config.yaml
router_score: "sigmoid"
normalize_top_k: false
balance_loss: 0.00746
Below are experts of layer 7 (counted from 0) of a mixture-of-experts language model. Rows are named up (a neuron's input weights, with its number), down (a neuron's output weights, with its number) and show model dimensions 0-127. Each number is 128 + 24 x the weight over its row's rms, rounded and kept within 0 to 255. Numbers have three digits each.
Before each expert's rows: "comes before" lists some tokens at least twice as common just after its tokens as in all text; "mostly gets" lists some tokens that are sent to it at least half of the time. This comes from a sample of Wikipedia text that the model never trained on. Tokens count by the router's weight.

# expert 16
comes before: " the", " a", " New", " his", " their", " this"
mostly gets: " In", " in", " de", "In", " along", "\\"
up0:128142142119165121086163113108107115121130139131091179113123114143157157175143156098095124144141122135115147071128142134166150124111151146126165153129116134104124125115072112139117084158113122092124130158100109153151151118166089141107152138146104131146134172160115107135120180133095170157125119135089130141142113109140113155169135153116151123143130178177110165130156179131118112161098
down0:170127153115161103086116137089170167114118153175110132169090147136135151129115107136126101121135152129109174114160114120124120126151141138111122152144170125127117107134119154136102112119132121136143086081119114162144124120104125119150128105135131109134151107113136122107139144124131179130162109123125094105095130123169140137128152155158147102138179142128100116162122093139136132121189
up1:163122134142116145065096064142128169111105095120154158145101111109103130089106170130151128118105106180163131131117105101137144143147128144155149115105075142088123057119137111105164124171155137124125127116159115101174133152109090131071152127139162142163163077113121139152115089108163143118135119133103102160131112165102126136114063126127111124112091135131116091098110128101154128155132
down1:131096133120161127116119156123120129139089161140117104074102118132128137108131106117169137131081128107123119110130090157139122081121142131149123090134129112138169126130157194136139158106162130135143143146156137108132133103118074118168129136104156081126127126105142128149124141110106107121146100118143142129106107167134107151157128139140103127104125124090090157164090132117122109069046
up2:112148170106143140165136170126091166131126083141110085150163149105160116087137155157064115171129128102144158162114122124128128151076160132104117148168133131141121131157101123161134109099151122132149093088096099143126126123113124149102113126118099107171125100114126153135140087143116107147147135112152138115126147116099114120121120106130111084142097094145125122142110144131105091146116
down2:140103123135093134147122095125121099144146135108123079111113147108131129110134153133158151135117123102154119121086141158126132125135125165123184124107140128143134108121099145143120105144140130112141127137147117113106157127128151155126141156100116134142054116093115097106128099169139117119127170119145125122131100137098129046121172112091104082135132136118183162131151118163100101173100
up3:149118140147128178109110103151082118159140153110142128141122125118153104110110146115153094102149103125157140126144137127116144142121117124122150143132126167098122135147112125157129101135137140135159139098106166112117172125122134133155115119096185121147149118159152112137123115104141137070119127110130163100140127154118184161105123130084108148173107125120142095087140180100134106159097
down3:101129086080144154125099126132116137119133165107159122131086135128127105128093090114110106156149116144133133088115109105141106137102174189106124119149053141124142061132139138122126151139125133117137149076168134095144139150124134118163113113129113133118089161105118117165148179128140129151178108119164155142101129131129077149146156083116160109129143133145083106139129101104094105138094
up4:126161122168153131096156106097103166126096173117158128125135202100066150138145141208159134138111146152135118076122129175110118128169096108118135090130131130131150137157132087174135145162117116154139149108124184099111160141128153143106136121101108133173136129091117138147109141119127112136081104136183094115108133153096133114133158150152112130119146136157139138162090110155108164142121
down4:079153106135146123120119140126134120130162133135123093160149138143185098096119144130119131101155121127136167191156113100122118127132132122122101124092115098142119107133111127114128092093128132131169129113156152135136142127133116115127143135144122160130160095174171153150132118136099151100166156131138112119073148152145117123108122145145104135161142143130070149142163047141131137107130
up5:112141112130103131128143121111175085144123126139114138137147102138111180151132151187122146131108113125141124083152097126154116112163125143127150150118115163120087083137136104090127114101100094126136117123094121126160125168134089136114136120101121146128092080092116128150127139186137130174128139138134168139150131143128107152147125127148088105132146121091122153131136141153105121083106
down5:114160152121135127155123138116170133142160108143147132110105128125111122097138098158115165100128099129106159154089120105177111134138122139130095114137135125133136158139104092152129135124132141147112090142113161155123087109163117134118146144144115153141118164120124123119119139162147154077147148081109155119141136120135084112114101117106173169153152134138141138122151082104125125198140
up6:096135104121174114105116116154144110143083137135089162156110115149106137151141103095084110129151152117106179116081196079090132119125094135170118145060102162102139111142138113133095118155133112064146151128142106093050142129140136119103073113163150126126127146106110110159136089150119122090148117142128119119147114136098117091157139088126183095148115125129152148106122110091132150146110
down6:135138158110142168130169174134121115128122133110144159124096162124076111158158114165153158133134168080151124099095183090156159092145128136145116128110132131142121102160094109124103134100151174106176111158141108078116097147148157135132127128160158099090102128105143142148140118124104134117139085145125132132113174143140126101171135121152085119136098158150152178160146136177126162146146
up7:116110089109133140097106119118152167114115148123108149155188134150119168171120167118152165091172118156157152133135095119154104088084160133125127192126071170079106120161130139115148142114125114114103142122143110106136114117104123100129092151105124152106100129091135125139143151097116145143137141139131138127136140131129136171149151138073109120092122145167157097109113122096116101130104
down7:115126122172124135100144106106111119118121132124155070110144148136160089108151090105109112128140107138115163168126131130160081108150162111111130132119114101158103095141169152132145117136136112154093130105163116143099148182157132150107129156156115174082092096145136151097111137121125120143122147081110147142136104143117109198100139124172171117086146126147144144117116092140123142143154
up8:098054105116151150135114139112116103112139125077112122156138139152110118141133201155111089116119102081132128088133150126092135146130129087105109124100108133116123094150174117139110102124160142128154147130138114125123153125114093141151132110135126111178152145106104111128133088133162102081145135147132166138127152121149119176071107110176076105131111118145131170100142175103176134164131
down8:144167140148133146161111093099138099091082125127174153098152118112137127128170126153120127167105140121149136073152128113102124126162116134091125146104115176095116115117126162179173120126120138124134147105152147158174088094139157116104099154136146101129147106140166122138100139115110139149128102145182130129127095147142116126125083100145106101149078125126157140125088112096134145089066
up9:123170134127131111154159122128099126145122138183154140167171153108089097130142110115072100134122108150141126119142109111099112168111139095113105129185159124144110147171103135173127144114148119156133124129146079090142122119161121105072118140124110159110133136099119132148114146163125116118155099140097133139133120137115104100121137144148091054137123134070125127110104139072143183109132
down9:137120117160129107135120115061121147124134112134167113115116109122163133123166111127144117132120133098142149133139120219110148103133137184086175094112126144118118103131140126118165141147138124156151122147118149138077155143072127108170148113147117127151147138138136170149101114146132119137129093149151115117139160118093134161136137142120121134166148139138102157131154119165112081137084
up10:158176150164121160139098119107118163132106130134127136112122082134136120122119146109108119124142163141114112118114104156125134118137130101153105172161117131085165077123113150129159142120153152139107123138108147082094161139118156118110132169181132102137100135138110111125114143160122130125151190105118156136135083134155146131140115152156149163081137136108127189114142127156161152143110
down10:134152092136090122125149140113140161162108128117125103145108160118135111087131110114126134108157140112128135158107096096157145167126060111099124121147104131183109077088105165116163125158074122102112117173113117145149147164118105116110072147074143122112145149120111149125132123128122171127131139133106131077108114137138144149138103130153136163118104119124052097121117095118117126141151
up11:150138134128135082129104148167121150119144163114147137146157132088126165154108113121113116126145140135100128125095128148152070163070120167180100126162116117067102067099148105144132134150127104119181164076157120137143127122144147137126149159105113128080136121122073100125130115112099139101094122139134122137127124144101122137075118122121171134139150132124157154142138168144082149161139
down11:143122156174115136138141148146106101133140127095123151106162076165111125126147140141148078092112121090140125138162145135151123096148119157114108115123119173146129122156146089102172149147134151170119139141106118109106066092145124102105166154117156162147145161133140151134139136103145117089151148116117133112103129095135104113138077126127114091093109089147102144130147097150136131093133
up12:120135142130123084100127156114099168159109127098130127112104145113185091151122150133165116156135111093114175114127181125133149098126159133118144098120148081060153172105122156120131104148136144129140145123181153112167142108086116164115100123126128101165087093123136163139103117122162129131109169092122125155153147147147149117122147142163126134133129135136142154106100138138106119163142
down12:192138159153154173160135144126140139082125169111086136122112120147171138143108124140115125111133139125110177095134085128080119089125089144147140132092146127181188135116103150119143063124181152147140114152121112145140140145096124119110138145176112103120111131119153113144145133115112145148150099120145135120113144132145133083122134121067108141156130143118123119091121093156107130132143
up13:144058077098144143099160133134132149126111069111121153104155119132162124126137094174127113114120119154138160145124166134142126146102112151121079149171113102140081110144120147131115143122096095128132119127110127110131133141126142078138138142107137119110111138134131129113115128121132131127123093073123129096131128119124185092119057145166133161132125104099125141160125121122113114121138
down13:114110139129113118118126114148126083130139160089128157138117107124114108114141126148149109168105163114104105118125148142119078121125087061124150127124096147164132162118130119154161119168145103134121133101136100109144107127142081106091138148146107103148141112115094151104126130112124132131102129153106154103140136145118131140094133096114110110088110140145145135141141118090113137168096
up14:110131113119122124124068140136095134131165089124099158124130102106166155133121115120086066142133135108080149130139143120170160124158114158184099124140120129123097136130137136169163090175097132125104132142137109165137144133121110139140119085102105086103123125117115160124134149157131120152137132112126151133142120114113136137110137108129137164108162140120172109132117118129133148126101
down14:157110128133142120074130085134128140106116085106120094116114130145121121126143114167148140120159123107165160147169148152117134142136156150131154146136156106140126128145144143130103156110161111178144121122104144135121070101174162176158134141139115129104113119137114066104092116089100134086119138124062102178165117104131152170135138121167129114095149136145151147119163138130151142122145
up15:159183133098148126099112128106163140113151156153139154141123137134133157091145109114176139180102136113151126113119083133148098125088128120122120130117106124161129124156132084159108119089130113178124131114105188159143156089126139073100112079103103103090132144148096138130115088134116184104108123160184150153156101103141111099146102089113137117136167128135103146102144140163119111113114
down15:163142147123163124096130148133161154148113117132140165132143146160160167152126121115074109105158113119103109119161110131203108109133126119120155091144092124082134159177150084118123134130144074142112156132082152133083139104106162110142104095138117116109132145147132116157141166113165168082144182120135151131143137136080109150176177126108127125123129110126141186150127173132132141094106
up16:150153103055135110141110107134189158108081158149152172129134129135135143109139147113149107185138148096118114145126160127111119146115072106144134137111106130117147113090104159119116161138160145182097129133115117143150093088085106087137129135150124165142109131137112078120148105078135146111140110109100137146148092082141120134125110140122093136091083084150127121127085131127134144113122
down16:142148159139129141148101139133092142075107118105114127148123151121111116099141117150139132142138122161123156129151150162134133104138152108168131087156138135107151066146177117115099088092149149109113181078145148144140153129130141120135144150178121159136146149127173151170123096136140140141095131101112161097161088183139093135162150121133118125113174125128105122117157078095134108100092
up17:153148108150127103130118100111122092128126125113132097114158133096115160144128097106109135162116124098121095139154124126141124153165142072140185091136140143146109143160121167127105144134104124110079119132136134078137156148127115127132150134138093125098138129111126139160146134144118126152130126080138131095150161104111108119115104144114116140098130068138139117113140130109172113157124
down17:139148123153103128146099121139098131103142112132078087153068154174116140138105129115108127085098158137156134143120120120128069085111116115154083131145128128122111124139098080118114126128133145142161146133127172120115140121118158117122107145088151160090117102139128135102139085111127113133121091165103113113095082123111164110121118131128145135133097151083091090130153119175137142111119
up18:143121108131155172123118140109099141128122113141101120140132167178093095178164110133115167135119144119144112102111143151133135137135140160106117144142124145105141106092125145117086168131104132097120099146120194157140165150118165131122144087085137117162169137133119115137139120137160128118153113125154122102115157130137125118151122144142118125147097096091109137100143102094104152173093
down18:139111139131145098169142125099119110121120172111132090160162142097108120103163124144135121097128118130122100083105162073148137129156137129127110132155126100120150120110122110111127100112109148102073143138132145112116122101142146109150101145102126127138155130115142119166146081110184092102132140127160133125124130081107111109109142143120130112098076154138105133170135100110141192092125
up19:109142143132118162123187119167088112132114133093110115138155121120151144098123165118086185084151110137102138137151146152118138096135185164132112137123108110140148116151139084154153130140152106107134133126158167128112137182138098133102096102070149140138110149097144147153114133130115121140140128118155135132166124140117160129081131158129132122106117124117150136120161091138095120133165
down19:125129160113167135092125164130134129102089144077110117132124144149132106138137125187147143114099110133089167137118139125095119106138108138086127111127200137135098104112098103098142142121132123162120125108150127099162117083168124175147142155170154138114131164093120140110139141140103130151154105140112116111108099166095120093141183129126115080112091152144089119134120087123108157178104
up20:151126135118126176138141156126139134195129150113130114129104157133076130159146143138152126147165146127098111156125081114107121178143151120118117130110106119160167112162116135107132114120133129110147121103107160113144097137137156111074103131075148098154110113117157107099147135117105062091100131088116168131144094073107111088142124111155097139124134127112117138096115112157118128141098
down20:109137068122128086139122142144110100156151139150152107142152075129126129118098173107139084126120124189118149147153130140106148109146154150112097152171163157101139132137134139113145136142078165115087133161093138140128142141158117110129107158099122129154151159129106103158146142116137175162155150160138135114156108126162118100100120106101164150123084148160107113129108075112109129129097
up21:153110122124115096143149144127107139159150156112097146143115108155068085138144175133118161124134140167187116136087149083129132174150146161089117133145126147115177125128130130148122128098123111121135117096116166135120112136136095119151097138118120148112092145111090115091106136173099111097099143142125138140166111097171152141159131121156172168161119156176127106148124105170110123116126
down21:160132072102130133092094100134112118101147163119175144131133098128108196113164100159135119102125155089129114134164128123132129121115149134168092128140142131132151089138151121090129128105156144122128171106132151127098166104098110102114142129138140112139120101086103186135119120125141118116089110100119130113097102156120104161118102114138137110093117107165110142135117137152130165141140
up22:134133173172121150115128155116131129099080139140109111127163138128108160129181146140149140178138133099148120146097130154133135159131098127100081143089124141120122151157115151125130114138138156119175167128113123146103155131129100092124130085108134147143113113118104122113146122131137152142131111176136104102118143120126107111146164145150116139143131133156129141141125089158095151109110
down22:162094125106103126137125085081110160140100139097171105116151113118135140093107155141113108130134117165115112102121115161151143126152116145124140104118156115143150123129114158157198145126127111153161102103148089139166106177163110129103094148172101101161178153126112127134109116082147119151139145120113121125108124173114126135130127112114094171132134135128196102133132153126137101128146
up23:167095158104161125149133106124065144113095106122158152107122153142100167144133109118124122132120148130121118152102093102135104143126152131098113146131077162120160085078116123145140163145103124126162118103147127101175144141140143129102159141115093125126122131096110175124102124109153189079136118111133163114101155161201139109164139143161155138140155152147119123104153086092131144119143
down23:099126118105110076126175076128149104096105126150099132156119107108169118104119132106136115183142072167127106134105161077154135126113137175155116126114088134131117109172145125101137082138126151102121176108119142125137163120160109137132136108105162112173137150104141142117127130137134096190129126125167132132153110142128109149140148127116130119137124112093098114151116125107137167116099
up24:118091111104089133143153132114101138127143151086118144101107166105170142144141144124099127140148142134154131159149164123122175086131153137113134094149143123141116168084126120147128117087152127130155129170122197099180121089120102094094133119142100139170115146105144156124159099150152129091126152098144144128127097138079117130115076118121122168159112178101159151082109116152130160137122
down24:125155144135150121112130155135147139110137123106099154154091158127127113148170118145128111083089132127140121075097110145124109110184159105137116135142093152141101127112162121119112100107102105154150133169150150162115128122121137135146123146117092142162112087107162151117172118106127134135115137133101117118142114115134108111119149138118170107142107168095105128119141150138131120121104
up25:120131089112153143142085144121107148137150159123143148118082112129139100137203136138182097111107121111134106134166129113065063140170139160124134155107121106130160088123177116119133136123125147183124151130144128111162153115137166113119088142142187141122092125147106113124135120143114101121126106137123145148092138122118127144105122126142129096146101149141120145117111124157154123174142
down25:135137126112164126132112160116141107159112109126132134184161080128156146135140098127117114098108171163151131074110105138099139143090089160110104117124095154144147117151098120139174126140078103154088133113105125121076131097089117139121151122103156153135145125125135130192103127149123144094101152135155134161143111148096166166105134183107124142108178139148122115148176169151107141102157